config.yaml
n_layer: 11
d_model: 320
n_experts: 12
experts_per_token: 2
d_expert: 416
d_shared_expert: 384
activation: "squared_relu"
moe_layers: [0, 1, 2, 3, 4, 5, 6, 7, 8, 9, 10]
router_score: "sigmoid"
normalize_top_k: true
routed_scale: 1.0
balance_loss: 0.000532
balance_bias: true
router_cosine_scale: 20.0
init_std_router: 0.036
lr_router: 0.000354
vocab_size: 32000
norm: "layernorm"
norm_eps: 1e-06
tie_embeddings: false
optimizer: "soap_variant"
lr: 0.00378
beta1: 0.95
beta2: 0.99
batch_tokens: 65536
seq_len: 1024
train_tokens: 239000000
steps: 3647
dataset: "wikipedia_en"
Below are experts of layer 2 (counted from 0) of a mixture-of-experts language model. Rows are named router (the router's row for the expert), up (a neuron's input weights, with its number) and show model dimensions 0-79. Each number is 128 + 24 x the weight over its row's rms, rounded and kept within 0 to 255.
After each expert's rows: "mostly gets" lists some tokens that are sent to it at least half of the time. This comes from a sample of Wikipedia text that the model never trained on.

# expert 6
router [150 139 133 140 160 106 158 117 119  94 116 146 139 140 130 169 131 175  93 111 109 133 136 142 147 148 115 140 167 160 142  91 115 141 117 140 136 144 144 149 105 101 123 107 127 166 155 149 159 132  69 137 100 149 123 112 144 119 129 138 122 130 112 145 145 152  99 120 113 121 167 159 113  91  97  81  88  95  79 139]
up0 [136 122  83 117 107  70 124 134  84 166 159 172  94 169 158 141 149 110  88 125 170  89 111  96 164 162 120 174 132 123 130 120 219 111 120 120  88  97 130  91  90 130 107 139 104 105  66 126 134 159  97  99  89 124 107 151 138 160 151 113 136 133 133 121 123 109  50 146 159 140 142 144 137  92 104 156 115 136  97 174]
mostly gets: "N", " U", " M", " W", " L", " P"

# expert 7
router [199 129 169 160  95 139 162 130 160  80 154 185 146 142  96 124  92 131 156 155 159 139  93 100 143 182 109 104 141 121 166 153 107 129 149 160 116 104 106 110 169 135  88 107 100 115 153 128 111 159  71 163 104 108 119 142 160 127 105 136 111 151 102 118  88 148 155 105 129 157 106 118 108 120 113 108 143 148 157  94]
up0 [167  88 137 164 107 167 134 131  75 125 166 190 127 116  83  82 171 123 116 146 143 126 120 122 152 105 125 139 155 132 140 116 147 107 138  92 105 155 113 138 117 134 103 126 117 134 111  92 109 130  71 163  84 115 120 135 125 191 114 112 128  79 152 147 114 150 156 104 134 132 116 147  97 145 149 128 116  82 108 116]
mostly gets: "\n", "|", "==", "===", " ==", "---|---|---|---|"

# expert 2
router [143 138 115 105 114 131 143 134 116 133 125 152 149 160 134 173 123 104 136 121 144 141 119 112 175 169 105 144 114  94 131 174 165 102 100 162 113 108 140 121 106 156 125 102 111  81 103  98 106 142 151 170 116 120 122 130 174 165 113 131 147 101 164 159  58 138 128 144 108 140 103 130 100 129 157  96 134 109 117 100]
up0 [145 133 107 135 118 137 135 141  71 155 186 121  91 146 117  85 135 161 164 112 141 158 128  78 142 112 118 107 118 117 137  99 140 134  91  99 134 152  89 125 125 139 115 122 163 144 141  66 124 178 165 136  84  72 134  93 147 131 133  99 158  93 111 123 100 154 114 151 117 133 121 144 107 108 121 124 114 167 108 146]
mostly gets: " his", " the", " their", " her", "'", "The"

# expert 0
router [124 103  79 128  88 158 108 164 153 124 120 152 112 161 152 163 116  99 120 126 128 126 132 179 165 158 141 158 146  96 156  95 124 107 128 141  95 166 138 141 104 144 144 154 121 126 113 113 110  93 123 129  90 129 155 122 163 162 136 114 118 128 108 105 144 123  83 145 160 104 128 107 119  96 119 154 134 121  86 127]
up0 [130 141 123 126 118 163 131 119 122  82 111 129 172  78 175 122  99  85 155 150 112  84 130  86 151 128 138 115  83 124 127 135 148 123 141 109  89 136  87 176 120 141 115 132 102 120 169 113 134 138 150 122 145 135 109 179 122 153 150 120 127 125 159 136  85 126 194 129 125 108 118 152 138 116 157 133 117 117 148 142]
mostly gets: " John", " York", " American", "ley", " High", "ian"

# expert 4
router [173 103 102 112 163  99 114 148 150 134 103  94 148 192 137 178 123 154 101 105 126 136 154 137 108 165 137 146 168 115 144 153  71 142 169 131  91 134 122 102 161 153 132 104  89 120 101 115 164 132 146 137 107 152 119 111 115 145 113 124 119 118 152 154  97 150  94 110 126 122 111 116 174 106 103 100  82 124 106 115]
up0 [159 155  87 140 114  99  86 192 136  80 118 105 128 151  67 142 114 113  51 116 111 122 119 153  84 155 170  93 121 140 167  74 134 143 156 110 131 116 118 121 132 134 121 107 134  79 128 116  89 146 115 152 127 100 158 144  85  86 142 122 137 150 147 138 148 139 139  94 147 136 125  72 117  91 151 125 131 114 133 149]
mostly gets: "\"", " 2", " 0", " 1", " he", " 3"

# expert 9
router [114 145 102  96  91 117 104 103 137 114  99 133 164 144 128 126 120 141 162 109 155 159 145 144 123 132 104 129 187 111 123 110 143 107 116 121 124 157 109 123 134 158 166 104 110 163 112 100  93  87 113 127 125 148 122 149 134  97 115 103 133 112 166 100 107 174 129 142 154 145 115 145  84 141  97 131 122 122 111 106]
up0 [133 145 150 137 147 113 116 120 110 125 151 149 129 101  64  97 129 127 135 137 135 167 134  85 151 144 137 139 108 119  99 149 129 127 131 140 141 133 142 116 127 146  75 104 159 111 137 103 121 134 124 105 136  99 138  93 160 156 130  97 165 148 153 120 121 102 166 120 136 159 126 124  76 141 136 139 133 147 152 169]
mostly gets: "e", "o", "n", "us", "i", "z"

# expert 8
router [152  88 157 123 109  90 111 150 162 130 127 173 104 191 125 161 106 133 114  99 153 117  96 122 137 124  92 152 119 148 167 131 149  93 149 153 108 152 102 110 159 137 147 123  98 134 152 134 145 140 100 151 111 113 121 111 111 121 122  72  99 105 151 121  91 186 120  85 113 127 123 158  95  86  86  96 163 116 141 151]
up0 [144 116 113  87  78 145 133 154 144 105 115 147 116 164 165 144 127 114 147 106 129 129 146 164 125 120 133 159 127 157 153 196 136 105 109 185 157 124  81 145 133  73 149 154  90 135 127 117 158 168 122 142  77 143 118 142 136 146 137 152 147 117 136 138 103 114 105 152 167 134 112 129 118 153 132 181 100 121 180 143]
mostly gets: " is", " a", " was", " an", " were", "|"

# expert 3
router [120 121 171 110 122 117 133 146 131 153 151 175 193 157  82 143 145 161 115 152 114 142 128 162 139 108 121 160 114 152 152 131 113 130 128 136  93 116 154  99 158 133 147  76 106 126 161 106 105 130 105 126  77 111 129 111 105 152 124 146 119 102 137 135 117 128  97 152 160 159 104 105 152  98 151 159  98 167 142 151]
up0 [147 127 121 142 152 149 141 120 160 154 160 106 168 149 172 135 181 100 136 110 105 124 173 137 187 142 119 137 165 107  95 117 125 154 131 152  94 135 112 132 133 121  79 152 126 112 123 143 150 134 121 105 132 124 129 120 143 131 141 155 138  75 126 131 140 148 132 136 131 171 115 147 171 133  86 144 157 123 131 160]
mostly gets: " |", " up", " made", " released", " used", " use"